python train.py --experts_per_token=4 --d_expert=64 --lr_router=0.00133 --norm="rmsnorm" --norm_eps=1e-05 --batch_tokens=65536 --train_tokens=312100000 --steps=4763
Below are experts of layer 3 (counted from 0) of a mixture-of-experts language model. Rows are named router (the router's row for the expert), gate (a neuron's input weights, with its number), up (a neuron's input weights, with its number), down (a neuron's output weights, with its number) and show model dimensions 0-255. Each number is 128 + 32 x the weight over its row's rms, rounded and kept within 0 to 255. Numbers have three digits each.
After each expert's rows: a language model's description of what the expert responds to. This comes from a sample of Wikipedia text that the model never trained on.

# expert 15
router:145155156157093177118086083107098128081148067198128088142162170148091088192133168081166090098122130140140142060113140118112147149117113114140120137113064091097095054150139088107145123137071123069067092125159114125103101171112117119136106127090171142163158115119168127131108131121129148171167125074103153079122121130130109070099114105127123131138151117106116064110187121081118073161077086116162122119126097170180089121175150130084128179168115081149121139082075125176131228087077081141160144108135103120101176126132112162117144113162114163121086090124114093164131183055176180148064116105162221108152130107106134127098142130122141112129127079145134155128073113165145161119173165119115124138172099072110136130148126116147185174121074153161086123090145095174142119069091116
gate2:109194099136071126135133113173104113155136103178089166187177081141123125174111070154149127200138126115118176123139112088130130065108111156069140160091126094127144131095107089107104084133129114194118133137121119185109137195104100164103172114177154170068158112209121143111143137062170154171128096134079123137088098109138109163124125130047107078111163140181098135129166133119086098118153100095111125057050118135158060132163108102106125110098146134164181128152113122093187121149142133187155149069087155110135101153127105093157107120147121149174124095093107077147153151147105137159183168125121132118138103150128113136124115164112135107111125193140093131043136094119140126115118136193175128123188117252113099142120163087169089069112137106084133127116104119105148112125130171
up2:114151148070134157093118134118117134139132092137106181157160137137166187145156111099062113167106141140149143117084052175116096057117097165082134099098133054132152173113132124100148163138136113150151161122158090143139200172102148123077172197199170179113138128169138145162124124163165114206112101106097159158143141079080138096104097111111121111114162099096085112128109114195134101155147061117142102134089113148123057149106147097124132172094143134144153101103111139094168149105158107118164152147131171122149065126116193090126113120157120151097080080106174102122154139152187162144140150086183167101169087118128084145141122159119160021147082156130131084085165153168119150113090132155140172100094112199128133131114102051095114085131142168143066092095120106092125137170121167
down2:160140149161122195179112092143084127156078136188106152146142158129130095139114114144106117195067168150105067140071179127184160092158082093114116163087167053146118123136113184092151100114153161187122141084122152120094105110128126133142233114183163103111145127165162169088143119134161120150140141096126122075090088103116130158096092116136102059105172058079128106094080122129097138088117085096089091118179110137102141099152144154133152138109158089150116202216117107098160165091139143149088093078105129138122182123112153093153091153135155156063119095128123143090148100137105093142179085172123110140079158085115133148109098132128093099202125092106104115072163144112182114143118143183169123063108094140072138162137083104156115101129141104152125109090131134074122133127163160
It responds to: Word-internal pieces like it, ation, tion, e, on inside longer words, such as university, habitat, gonadotrophic, ritual.

# expert 41
router:164148096111169136097098138147058135124129110137167199114097085090147166159135135160138150145121144150154167057146183071147104158147128114151142177052084137125117151159111169109145172113176136162154155154137078188160130135138108142114092180153142086158130136146111132116108125146162150127135105172057129130156130163100094191162181105103079093127096116140149101126163113103125052122093115119129112150107121152186106126082169170149131111103127052120134168175125096155109086107110096135108181132120062121116108125078170066128083174132150133155166122093163138153140186133138184118130083099179135105198112172113111128121096090140172127122057131149158135139149132104156080118116096128130132130230128206076145152084134178137089124093147109202145170081159123152158109104205146
gate2:166074141108107167094164110113101186098133114083132118085126147117095097167129144079092110174102135052159156131068167110164138173129119100114172122101157160122139170188099132155085098100162189062112150120104108097107134121150124067136121128114111062141155129137130153095097126146162180105139128121162100139145149084133126171159139109054120116166133170138114096090128128150107083198174074127076130131106133058128077078075144140144097087125120126096115124148144118124079177115134167147159102103142093126137168176138123206095109147156215067121118094142150136121180102121136096100132059144161073089132092129156085118108070136115085154155171078107092139135107068163170136135141085084132147126139091086038182128117115200148123133118097162166130163080141074136151155090130126
up2:133102109108150168097201173113119160107118115146091094095117174118127053142152153076128097125103118071157143177128124090119120149106085104101166109127175198151137184174109101142088082098169157090139144122109117147155165117229120033154101110107063078131147140123127151125111132149155122118153067146193091118099164087112138151109169094081151148179149190100099115156120102138100127165172139120074160192184124077130139135097161116154112087152117115070102124152142140155126173097106223129191099105143120140173131114109142219094149107132205086115107110157123107170170095123174119112087134125164089088131161086106136159092131118124116116159153109086134170133110067160162136138143105080160115144110105122079130088137104172160117117121066150111112171116083130154135156099120102
down2:149035121133150105109159141101114120080109128129183140111131106189112104097108163140116136153150130129181141118096074116135107128095135164077126107161162104045183136109158091123075117112145091148134177210093174127164140110080132127106058183193113106084161154166124142072167108138089160105128121102145086087176119125103171082148190152091115111128088108143077137107097179129118182116171119158137062166101159146099141052140094131147117119101116103158101117110096155136124146102100146110082134118181066134083108148130106170152091135164079092118112082105111168155125134179058123139116148158115070156098125142140082103111105142057127155103117108099125040133055099082101149109190086129107100144128140150145174157119182097141167160095119131173066124175113131130155136118162141
It responds to: Apostrophes and pieces like ing, man, our, ong inside foreign names and words, e.g. L-ing-en, d'archéologie, đ-ường.

# expert 0
router:096022091160116135134148118171109122122145109152136143152141163181207112157089129160108115073133108096127080120133120187098096102130113141131124177114144106224132152088156063153123152173176172147207105145129142108120158167212144137123152099133161063089104084071159104080134143201138140124173074146085127107188085148141110106119088152150151121131137158139166176094136142145142123153138082113114093107110203125145155080114126204129134078101108160127100113112134104125102150137076120131094059129168126140119099157136175121083124158154125143140141121118088109094124154172067086125138135123102127138119152126095106109137133128183165130132127129108082164086145134060154088090161106160133155127147135091056149135149089119084185122136098134082149101185116137024125125101100079
gate9:138137120118118156094107090150086087147127165139132130079051119194153106098081088108127076093128165108133123097113103137104095144119118157133115132096087157177210113197117137154095166158091076086134081134226132171080145109120135138129126129097101123066127054093099098142091128135157151109151119186174112153150100128082116128173142122170118178132156138107121144108203147159156156084137165072064168138124104150141128148105119100161125093209156116125173110191142158133137140086126165183087109093179186109123162189160024173110121098115133111117144126144109088126117122154107092137096156103184140146135138113187165101132172101143087112156107151099132075116202109146121117093115162153106107115178113105154079146144099162148154179078148137134108148143173153179124120103079119
up9:126122102077091216139139088148135094084102125110125142068098134134151141076090099141142128117113120125162150153137110106129118118112130153156097175148127135167186148175116160107123152124143159097151119111172123229104181135113153132103111146127091105097165090090120130082044127125144165090111069167173118194169082094068081145150173107202105178168201123092126172123156133147115142101143175115066137170127102150122141102080168149182109109164132106123148082155167105122157169173127130166059072064176127092141122174117089141079126135083176140098176104138125123155137140124124118116093147117248149158150141095120113134096124135137075093120064210092101108113137096102109113104056119115116134095139143130146109099113151123164174121115127108146141133149112150160072093142089127
down9:170136121110092147122212137107096140160049052115146101099166136149055160115122083088111134179143083120139127097119080125105186091189158142103177142109103146114141149139115142087105135088138167085126187124083131123149116121146147158138099112063117095192124164109078133101084102092084132148145089154094120076101147114127056184140123080191169119080144120067139082115139141164109148116096123147139150119174135098148120079177122097116113142113160081144013084160168103129161099160127166125129135162093088148053119185111149075108144096094103112135129159127101167111044116195136108050081103130121115102144104101149065128158124124117148095143134114072089157116135096163098113150112106104135059128132121108137157104087111092087132136128118158132134109113065135131098158112162141
It responds to: Month names in dates, usually after "on" or a table bar and before the day or year, e.g. December 8, 2010.

# expert 29
router:119142188142127111111160121178147084121125112111095143132159108090156112082039111093079133188124129159151083140150153138139145133125122088065154106116176149154082126097128065144135182078122149177172125121131181122176115098093164141131132089188123136164104127133170132113131137183082147128162128138123139092146162141111129184150105178122119084135158109197132124127136152118092145082119161153154088140112206192126087132117170174165143132112113201110155132102104086145123065118148112102126088118084145136114124052112131049104135174100056122124119138112166110114093045153148125090082184137102149119091099095148103182122185122088108129120134109117087169107110141060194121119073128181167136142089144073132148145132094141183158083143105097069138110099092137112070160141193166
gate0:115121137178122150099106135072157114082144155124093142085157115142142123133071112097181112092098138145154141132086163146117114192140129141088143116116146073152157092146137152094077091107070155195119164108202117079200109096101093125138082090100102150127167103101170101082112161085148083120082102182133195123090097150115102124156211131172093132155140097115107131063181155111112148127106119183151081116113172183129126122196176126113160202155152142149133106148104058160186089144160138160111075060108163184066108118127156114078062092116132119119178086160110083185105122120090155202069166164087158124145120142131122144132133111130104134148157118122160165144126144135157174113114112159165157130119100118185148132192136123157167110130154087115150160096143180154125126131150121
up0:160143083180172141123172109117140201151133115112134104110147145119113092140159136121111070132103093100139065154172115093102140167105169194115114152172052113149167120139127103088194116120125175117137139121140091105074058136135166098119090111140062081095057148044106124124159152175065159175160098059089180084107149123072122123174128136104106133097134139160134089174136106117077105104129095112102132192181093097153134121141142132164183136143138098129163117136123163112076114103116123101183121087145124106065152153135126095109147148132152144169099108130069123114056141168145129122133111108146081209131122166166157123079076197152142146122113146141101056162097084054151124078134182170109115108094137145072123168140132125098146119093116152135086103139126100150080122119120175
down0:163125084154160088080126082103172159094144097113088155074123163135117151121145149079108095071107108154057183125197163196158162206107100122133147098121159129115163156144126083094166153146104097095181130136172140153179133167152189108088058116099123108178105183116158160114115154156087075123165094145139160144099142170147137154104126161117165187149083196080135145111178129138100105097120125139107147195120151152132111125130080134117152126121168110124119118148162081105126174139165120194124137138133085088162134116123100092114139141173128128139143156127158128173147145126157109078158155082120115134139074170177126109122186076090157143112163134139107137132121142147164127079118175102127155129178056111130095111194136061052129162057162092102149144180189157101060110154136119
It responds to: Table bars and numbers in sports standings, and colons or labels in infobox lists like taxonomy, e.g. "Order: Lepidoptera", Phylum, Born.

# expert 43
router:121164124145182136155099138100157172106112154100168108163044137065139136096126166054142113128134166144157106125153095151153089171089150170087151069164146081123165106160147120119107111135161057084104159142134137103099134084122129051147067187105082133106144157102132127116119124125099103157172056070160124168116194133120157101205097087169127136117165125117147114112167131092156150161137178157153104144165118126113148100098157105080082191106129151122073112168123178144094128157133115116065174130118159140145153117121141122166132168143123131162155125109139101169122045087123127123093158076101149099155129188115084114140090113128132149155059116155163136094100143120111103186109094136110130108063121170170102099090148125079095141152176156108112125242107132101100207104154121
gate1:122044156116186153159144166131120142159124125104106125073134142150114142161127074138073167132132120075160070127162086140113096141119087076143138193168071099158138112099117131117143150136140100134070108081104165133143186126093113111199181128094117100100120155119115118114124105108073120109131113156132176073133124126083082086072129101145128169154208089115156066146107139166150122116118094092141138099163153141189139130155133113111088127116083094170095117149093181117157089117098142101167062042138083118133104155068120123123117075083142123075129125100112100157082125110105089174155105132140150138106139129133074228116083086095121067078157152112118121103114083152158153121087138124134154140122070159115178132168054018146156176134116111097156131136146099170137131107128131
up1:185184132129134048103140098148135159154117165165185121177112152096109125088171168137162083160169110143133054195127209181142106129172177154143065101132182122105120123112115075146159159165112114171145156111107098080110104146130148150138082125094118148126148145135149184120091129122136095179134161072139123132171151063155148163080115173133137080050099170113109155114195123129130169147167130139137100105117131124077162140129050108164105120124191142108140176092150091116116169123160160118101170207102193162100149096145093172122130143167126158187095096139130133154200143133114170062116102146076096156149127128109099109144162125110124177128125123127164115153091144109116103168222152156086114150146137116143116088091168168113134101090158132179157155133142170093124126158157164
down1:092104102141177102179077102094106122115106117169126143136118134090168125101091133061190144108163150145100122213113189167145121092100164071083154057094161079071166147109180141191094113121015104105089126115130165143102131097136115121109099165134134094069116120137118119123153133136141081142082181107193137165117156165101170118139097134111099105123147138129143125080124045126162122138150144112158137183148176142119113160126202165124170134138165150097143165128134166184039158080123155129112100146140113133139129064114174119179115157142133143161103125097181151140120065145110109109169107107099113065171099190117160085151131151127140164176145070145186088193128142154114110138129119132162102102093132098156149115131159125124117092188157126102105109169149136078092156137132178
It responds to: Forms of be and have after a subject, such as was, is, were, had, has, been, in narrative sentences.

# expert 23
router:056137161108083074135140095113180112138106155199164095127150176179126135154180114120152104104117074168098111115121095110143070101126127107118106152153147125132115093128154101046116099127130145153131137109079096117101182107107176158114144147088087150154123068118148133162110129131176093168099145110147157069094125066157044155101223119075077145179219132124102109176105138117144137120146129160121139179115115134086106094133109115120138100120122122106144115098105118155137171137229200118129099133123140130141095077093150200129181082125137140098194164117130152097145097184095146112123174121082059140105104066103123146074099092138141077157141185112134113122158136133054186146133119131112114108113160164113104148154143119119129058105132113127132174138123134057136102173158128
gate1:148099131160107144158208129152127097142144099155174122118160111121110123155077083148084108153131170146119127174096145151096090092169100102150093135138129089136116116119081094150022168136060111178159127124132155175131151093100099166154136131138137170020182173170115117108152141086147135164191140150172143186107089104139185142099135173177109114135125130160155154096130172097095169125195105124187085089162130169138141155157094121172095142142116172085133166105153088138162082130089112090073080097165099176111147164155112097123131134131130103186131104094104180125202144116154085125087128139124103137216120117150148156134076156119133131148152145173145144172072119081116066107163086093120142156126133168136187090158149093108066124177089139081110127152120111130088145128147144
up1:127084115154095138179157130152143093134115115135147083155144117135109179134058072115107085203162106155134134141095098129122106111144117153137104125129164081146191077137105123093042136124073139131173096091141158135145163116093122149135185129137094155121177157159104186140157085103101152095179106116179153136094119139178175123112150141198149148104138204091112118059104127090129150140168131145165153108144132175104184133156087107148065112139179162103163140111128067134147133139128171053088082080138094131051086148126140124125131100120086139140138122156121160170121142110140086091114131101220084113171185112086076129090115151110154165143165119154107134110056122061066128128185080138166090164144109115158145122135138069083065090168121107106119175124108125102084130147158128
down1:084033109156095150141122095117104096136180107116064172153113098083155130154096097130100169126122104122151125106158104121134120091134059127169152187125125175172118118090098141122084092087123147164152094158148140159107151191126172087194201093145165153109144137128096108115140115152155128089156128051112091084165155130139183165104100142065198144118145086109106147095078097157153112094165184149156077129138111123148094112117111129090155189123115186131160193135085114132160169100101109113166142092083128124084119113169103102157127167147162077136171130126179084179083139160124127136128124148117075142083149070151123171134169189177156139083116117165055140094123145088174125154153112115128125104131135117164112120094122064140090091113152098070090170121083122114097057167167123
It responds to: Period-space and double line breaks ending sentences, headings or titles, plus list dashes and row-start pipes in tables.

# expert 39
router:131143107099190113115139127193172158127140193048151078143065119145088130098103151121136127185150147109145127181083163155068111074097169138110093104160179121174157076120134131162100183134065116150150143129082130042144121119072164132123085122131066121116097149135155129219107140087099112097113164116165050161076177068103148154162125154128090154109129170072138157116162136084172114156172168093128161131113180153101136157121086097138143170100143173096113120167136152105061116139118144144119139161143166149127191157120094151091122150147176090168149104106148156161161193149142125096163159061087110178140130143121102141087157133079097118130140133147215151133134106148088056168159092140114124139143104106149094106116148096132092112087151156092106116170130142150132169120103130
gate1:156152144101097124156131152139171134127134123106136091132163184134103109121179103107114171122089119157168143155148127121148161174163142159095109151130102117091101075173108121139096130144168155120155132073086070113097134134094133135134115130107122079158098159140127084089108147166144097171152165135109159142194117122113090121096132061132149110128098169135094091130139144159091122182076145038145033226150109197213097141079105120141113199118155106121145155094092149127125111130113157116150157120133110159147127061140121076124113114130161132135115143099207054117103142113160107152111182150198110174128111190057109094119121100113140145118115172074113169160084127087122116127165157144094163093124127164123158198077129099059135107207126080158166098114089128120178152172152131
up1:111060118150077138079097080084087115108153122123055144152111137152133145140103161189164050108106114092103174079132143179155099112114114135136124111117105156130098193089142203133128070160137110103125134129153161167194114169184095144146106103150159172116145127140073097132142145135105143079102143164077130173132082165136095147130103150127154137153122093147140150129116131142109141118151103148107184062189114139177113118129134123118160068133112119109144090144145088097169183102140086154083060124080100148198081158115137147132110079098103150133101085146121193117158077134138117147155125119112155112066095048200149181166128161126151125135144145135106097139182158126143067045066121108172093165119130129079073104157120162177167156107116099105094129101158175123071097099105114
down1:142110113202144114113163158079076089144066139113105090124111118107133131127117172148154112033116180132183105133183186144131100154125089134112160142136046144080177131151136106145141149145087112100106155134147132183147154167119112068124076114118118086155108149178157149161132131121101144123128212202109148100071097127140157106132164145059079096178135130150145148216113157139116168136130104184065104106078123131100095121105113125127135153165178162113124129107105112121090193117134134179090117102129126145088113125136161136154082144094118118169087113177086100122128060128130123157123119159108116151150093093119148119171084109108115099109178127158075079134057209066127139186113129085159053132137129085113096098123138154091176126133093155075175128123143188136123186116124107
It responds to: Function words joining phrases in running prose, such as or, than, as, not, to, some, other, as in greater than or equal.

# expert 6
router:098049135105113191186146154127110136149110160091113126090160130187139166115022084146056133131106144142126126127133117139115100105099065127091140138146111079181188108124145143113148144121138123113159130120110154169126166108098168114112111032082176056109106118118135130128138123166155090136099094160098087152124077129137096112141168141165092194164207086121143171120137182162143094129131141126125151094097145110160100110129133153098128130123117115158159099137115131117131126179049131119162084084135118127101128157127139110129115141101131031092109117148067159134103110154146060135161127117173154146112138139161094155134102146110092130103154189104108161063107124120195159087097124143183118121121182134139126196128034161172163105096065126096176087163100124174081145167078145
gate1:100105158167086116162128096140090141144191077117140171184097140153114147124166186165137117097092171145082137093171195160165112169184178118118070123118069138129086107163124106144189121126110096121157137165134077075120162121190117173123142129142152132093098105184119118138153160185146154202091156177091151124152123142125180175133108126098106120126180131114190060144135145189108118162179158153093113123113092103133103148092165105133153151124078043157189111151089159135150106132115162159151218121143165138116129124124131087142142144117098131194113097124134138134146154106133152139117097132167105097150133145146190114137079151126228081137150098137120125115155116053155069118176164162128164105161097176158106211137141140114126132142183101131139141118145203171124147161130130
up1:113095171130044147140160142210114106137155092123122148201120086155107166120129114112134072141109147111093127070211153131172117159175132128106123130090077081099138125180098093104149116119154114182127143133166160118117191106178079157108147139124167148106136117166162143149192118133147142187112180181117172125101139163162147178180096165075079154127134118125134072134080123161103108138179161114109109073122161161150168130080147093114116147109121089149170135142100147120166091134140158110171135106120185127119118175170113104147174201163095127113064126093103156101114149074097103149128154116153096153139210137151132160132058145097196096079143119133100173120137128036174107117135183157161153132133132154182065185169123086089122119106113131119171117103127140114115155158166130
down1:105131160164126097177139102209146163180148179095134133119131090159087102085150202129120134160084143113179134139181176072142150073161139166112101152084140116109095110125133112143166078115141120139073174142125115127179179154112133158092134118091175134091094089158097136209108134146152134096114150108072104134163177095161140085159081188141076143160146102116148151139156097178131152112151163131127114125104183153054153136091180127062095092135081126123129087143117174105089137199143159144123180189114165084149120130143044113140110154149087163121140119127114153137086148107101065145101098107156139141121167148146118110104077095073144064103142135157128127131085131110150125102164164180113140157176091166163101162161103117085161036125146141181162075099142127124131103169082138
It responds to: Final pieces of foreign proper names in sports and results lists, such as -an, -a, -ina, -ia, -ova, -ito.

# expert 45
router:099076077173090070129171106101139086111105150143099091150086179181164120159131130090164158116153124144186128175161093114181103151156078153084174105135201129139101168131143125131125204112143117129066144127104169108118133155118162137130124125124128109129152144096084123178145118179108123114147084136172154086072101113219120118127163161086135142100078113105111189131136164150140155160085093169089110092067135129086057165111120104110161124115079106073114107093102136145118168117106133113105201119123165125159140080108151121147111103143115119171188175071142121115179110160128101132120112190115143136138163133089155141143111165123101142122155071127162162169239146107151194183124155096137152091148143156087144109171050144142066129062141108147146143174135114077124149142092116
gate0:143120099172089118103136139160174164138134140159092119130129140124164174120085137186100138140137143115165139122139101127148111123145127131185051160167161072135119100080134122102141152158118102156098115109114124101101154077124131178088164129158144118164132095079142116140122122126185113167151109134151107112172150083158135181129128091144115108139149081155154135133107161097077119171149121128130052154099116134094092131076148046177175149126131071100101155151050116106078099146124077106136111118192166127118138066085147139115180069116100190126151134113146102088126168167179103104079111071124185191114083142128115126075172134127135107072138107119126165188147069172106172055153144116162159159106143185100149173158140198152161128073121224110125083148066133129140103117193138
up0:143165117147091066153144102139118100110127111113165161188100161141119149059137150131125109114117110091130195085121171188101130083142104184122189053100110141130114182170106123084170094082088117068100121106128159121166088176218084153128152104143183141084100115121125146182144106171124091108070114149130087160149110104139122092155175127147175131082121122087112136149112103133083111172116151122149235133158123089123185137174081210108124120157074101134139104151164186111181155123142134117119150138066154120133149127116170201189131152169138079159125128139118177152164096147077103144150180071137107059126205127087125122139114111126082145146128153133155112100141178172119093133164128139069087132153116107118123129124102099110090119122160112151128105153160119181120089115179112
down0:169093117134093133186171123168140130146102134151111105138171159068124122181136082159116136106155148106142175120080070131168073176144113121117185148092145104154135122146137113126084127061154142100152122078121164157150143095180129168093111141170140129131133145133141152125098140122104131121112140136061166090149143155079114131167129120174107155102157080101124122157062090136049107090118154128143136120112127108149170119170147164162094161198137071142108090142140168146155174176133104155081118150108114129117118128166136112103139096086076103147106170163140140094115164079118162166092137125168126151157114117053163134217119105126160101088209131163120144120084155168177160197179153226022154112125087126157169129147108098141130092171127063136146197098107106162127148141071126
It responds to: Table bars, hyphens and dashes between scores or date ranges, and year starts like 202, 201, 197 in lists.

# expert 37
router:136126187142173089159108154134139106151149080103132104172088180105152106128170172142129112133108109138120162107176143121113118191201133148124164079104092170115108122145061124125156111166089088151120153132155096134203166167144125131106172151142120180153062156112101126107111124124077147130171157151101109115178112083144171084092131216121076109130135135158117056150123108109137148129086187100108073094196112166145193167074181110138138193158171048135168137186120141105119099135113137145148154128132109127124096113171100111152128118135150160121088079161165119114153130116157170116096107080116152116192118122186108132123099109058215069096140109125128110128157138146056159099089160127121114141091090156160086146131066110154153180143086135152153137093141166153108139194079117
gate0:102074116088121051159100055086122146088133134099071172138141116126083129111106174144134133135172056122159122126135114145170126164152101119165148132014148148126112168121144109165121119088177122139154028130138124131119169157180127197129163139105107131132160155115094141034135147129188154169167080158066128141132163116135076162079113104161197143108180170096140122099142138093103128140100176146141165124123153142154134109113146130153098135078116152099159097137099240172143123130140175168075135145175153095147089121169083158088100129155111099123155152072120135101148181095162145132133151127163083079122162144073150160121107123144124114158126115056140168106164156089097136179092132102095154093117116123105079092115149146143088144103085155089121165133092145124096145106176123
up0:134150137155197115126108096097167106115126173091163107091130132083150142066155113095148144141150132131120161143122091118109115132103159187063110140142049127129183118125139163092114033118121111133059171118148116098108125089093151153148131133115036123102185134110154122158113136070177188136092142100149169123139153078131111130184136156118085153180134161188209140097106113097188136127148098144129130135111163076024098143115081114103113126122149146147076072128114017090092150133150144093133134107139150128097141136143137159113112120110151106145114135146152100134129160098086164096170092065067137165110148160132090090109191115105104135184089156168152068130162146082152094148142135143133117125137150097119167156152085147103199092101132160148117088104177159118142178102075121
down0:082131180124182167093092194213171151149153153087198092094063161134117123171118134127124116142199135113092233154109099157108144150141122193115074124157112138110173128171078128147152161130098148150078120135091074133163174082117078088084126159105161148062053100018115076161109083157114085086124116132157152146063123130160164114129093153122129191088125124139099114144123139126149105109161147161131128175141158130112130143077096149108136167150164161075159161130186145125116122136183141127096174117157137168102106127152143128110156142159133127148072100126103134086179135146160135119123110139105122133116095140163085129141145154095169115099088061129198152140129121140122084132120123142193166120138130147092098182098085118126157120110106119167189111129131122133080082079101091
It responds to: Word-initial or early pieces like re, co, con, ex, in, u, as in ab-u-sive, Succeeded, main-ten-ance, combines.

# expert 38
router:231154102141089120128136138119104155118168113165127109182118092119079090080190130149137145122079131133117111142112127162142190116173132134115141132115180182114084154115103152154142137121111148094128125132156143137130114163178139109147060180115168107126087129147152129088101125130123155099130129022110104166180081079069146222112137103077151136155068101178100143152152142119120165134096097178032064138107085162114127166110107187175136105183164120173170108152144101169113167162082116142150130142147124128152091132082164161137134142172160133154117093139164112142169099074181192173072118125171202118140111150173145130128063133099105133102125189118115099129102142122174106098130069084138090129118107118148162139122174131123177171125146129197135135129124130179141080129149156
gate1:163126062129084158115098109102107153178136137089118137138105129112105129120136136155145190101142165097142129217175108137198138126169160127118072110140078124180145176108148132131081143079158180148179133122166123128208185137136152190152133134152118080136105162142105130109127133185159143094134120148094114183144155085111141141136230163116124107056115157120177134145044104157088142152143123146100112188145096125154157072133120112175135119174111122157113182089165171116193078186135100124095149122225130132139107122101142071099140148138200151143160139129210096094121146185155149101153145095163063148160109158150147185120078126113139087107100161109146142162137159088110152111124111117176139128104103164121099129128124146185097086146126185130122141126095147118071108093133161
up1:114158098164161136139175137123106122160115141090133125156144109109149121133135156173110130106113149180141061145137109135150165118179169117148154163114175100159123133116129098127156136072194135170117127142181075122153177146147107145134168179156056102107143152096089147115133146136091121113164105144065133176168126093090097137117095109152173144060166121146177143120060140136130172101120124139125096158103129069098140088086078192148181151154078125149096093125124114177124056186126080164147122182136192162155124123170105155099113161125098153148115174102145093099070071158150135077153151141065106145116199136165130142129093129092097192145134172116102166133216206146124115213069135168078168096117160092105129144132103164186140118124149129119164121176137087171078103137136131
down1:106168132185152153179146143110173090180100131187109122144114107121145060125180072127112161125143143116092124206179101183128196158146077138111165149153145164133103089152166184090127097075090144206142163134169090155182133121120142096090174117135098117119138123197160144078103151106139169090156118165110150188142145112084127087185112102113206163163109118104147158102120111136032126151117146135139108138143128099135130152069135096106136114149102105119152219143169083195127089073090073083171142163184090104168142106152095139114111141115115137111101145172134083190132163095175134137151130116110136126140129060161108119116138099141102159100140151148179144110152129095115080184142149136112132082135124134159097163138132145177125082115107154123075144175107103102067100150124080
It responds to: Word-initial or inner fragments of split ordinary words, such as sle-ep, corn-ice, wed-dings, back, pre, mid, up.

# expert 11
router:103088148104121083120169139146133098094138105140113079089162093171169065081078136153116141105110107131130102120140145188137104114128120078163149173167131111139127124095106128145132149101195148146169165154152204102094138137173132115054145110135170088133124070068136089110193155255111107113157088137110147105174171128125166110085103158164199087119135069157168137142120147110134117103160098128165150133119127172139075140117136104148148130123155133088121134161119028108095137129112160142152069123178139158132173083123158065153121162141108168119127125121095127138061133157119077108148087160144146184113085172105077132129174153126121131174136118141126150128150113026142129073147176120166145132139155094110156139104138148144113071120120115063142139167074100103097083114130102
gate1:148181084125153126098165159135120127117150126074130136096100091163109093076137097090124138151162126105142048102043144144106172125142124135074095128115159147114146123135121152165145134116162107158178129075155148147187114106094109141127162138133151194159084134132122138117181144117142122056109106098157167110150120099110112198140153144074132163124139144114149066065136083130084144106107119191141124160145135095106107103082103125126140131132153130163124136063150169175122099175121150171177090131085215156151157197081097177116090150115139093112106141148086109112146096148099104149075165091137095112069163094139153166173153126138123142147164143136079114090173157185077072171100057167106067126178165205187087087192115178165113108163158139155088115150112133131121115113137171
up1:144113066185154189179085127147108121085161154084147178153104168133100134134123110147161080104118183118107139117079131109068123111128133155123143175113171140127118121143142165113143130111123100125115149137149113100136121163116201097127144178163072196115142087166119124193151170089060106144157168122198094134155114117132186129166154123100107179172159140131133138134161145134138172116173179117100139137150150111131129138153054147123119105147193111121108102121167178153119144158228050161107132123084138170130102136102101168196089059100198159106134090125116123100142119157120211195095141088138121099127127109169169108156127171156146107106091146136110113131064130184088101161116147094104091157122108118087094117186126124160092144083166090128083141124133105144217130189105143
down1:166089095173157099071106139106168134155103113196168141133146144109109013145104156090093140127140147141087113184165084155107123145112127159122143101161183105082177097081120126136091139150086159141086121132100052056161152129091075096178096181100102097096121138138100152126135115101198095167119098109144123153147157091129147138143152090196095203172149126099116127156128130108125149175178140125131094170089160076149098127129140116166110134116130107137158134155111133134091151161094061173126146228117221135162137171148129133148160083182136112130142128108169110147174169099072126101145139083138129155156128185118190121091074174139171232150123078108163155127104136146124154085142105127060119099126141121156139154123147096150117148101130114122068116134115155119126128105131154
It responds to: Final digit of years in lists and dates, commas after year phrases, and first names or places such as Michael, Texas, China.

# expert 5
router:156089132125034114119145069123144147112123165106151163079100135158080129077122101160171208142146139145152156107192088143128109180146136133090129114107091167115087125187142119091136152130154090104081166131149140122129088154164091180116132122109155167146105157130134130084114132120139143144137167135093085148101090158141043173100104092083158112113108130135134124151110127150140102098109137123132125069075158131101127108147069175106139041062168141091155109101102088119215136054074152137107167111141128114094055081167148099142132164104100119089104130110090105103196114154065141078148152157050170154164077151121133098137196108121147169144132085084118074104119140099144045112145111176155124151151150094095092145079088097124095160136155153101133127117092106163178143114110133
gate1:094108168141136097134069112121102122150116101137116128142096138139143152125121172138155111090103170152182096072108120120093131100111085134158220106139162113151109120117180074139095072098078128138142153155086121168098128140202122138151120193037127173175163114090134123103145142139108126096158149132123141199110101153082151179084115176142152134168152126096092082119125153115141149158060105144139076080168126107122183067146128128126142153135097117116128115114137120127147141117133185132130122120139087132121108166134136152131153124142049144074105106115100098099069085089138090058111127141131097068120201076146128181180123164070126123155189089136134214088186169134081129160114148168124082063171087071116080128146064189163139110145136147115143116116149065146156122152169139
up1:155118171141105068178156156188177138116137186143099159076150151131113155142132130116115134125175104126117104121116124168099116110091066144078122109101190125072103150085139120128033115099143112067129145128062186142126125075124175140157109162084141117141112142135101140103174113155153103090134190125162146142146101170194088111099174166128135130133125159101154055151177055180138105153118123155157126102132178077117121107185107150121091082168208067134128105160150092118111093120118150130071133098150126167134113131168156179097175116119093102106123134126191147162114103110076067101163101120067128135136169116160153113114153094160104078102130079132130107148123126124158118107104163156148102160094125205117072098155103111144096163133151095149155140102050115154120114166205205
down1:104194106097067139150067124141143135025138157131112155162190096122115159112099129105190127134126110110120104158148160120121162140162177142178202147144183137149172072193201179119124126162121127114113129146118098068134137112133153032158085101138095156133135154181091158118131133165203140096110164117164127094118079168152112095148137152092124146109112174099174114132174123130097136195150136114151121156080086095135136100152126134148124105106136073144111116099118177159073122174098138170111231145108126110178126118096137155076107124126082127130151125108100150113124117127086125158161137077165134144096170137138128136130132093130188133182125080173134150128184102113171157131089165125092166137116135155171057107206135126113110186175137132176176167087155183101142119153150118
It responds to: Word pieces ending in y or ly inside names and words, especially Japanese and Chinese place names, e.g. Tō-y-oko, Hai-y-ang, pover-ty.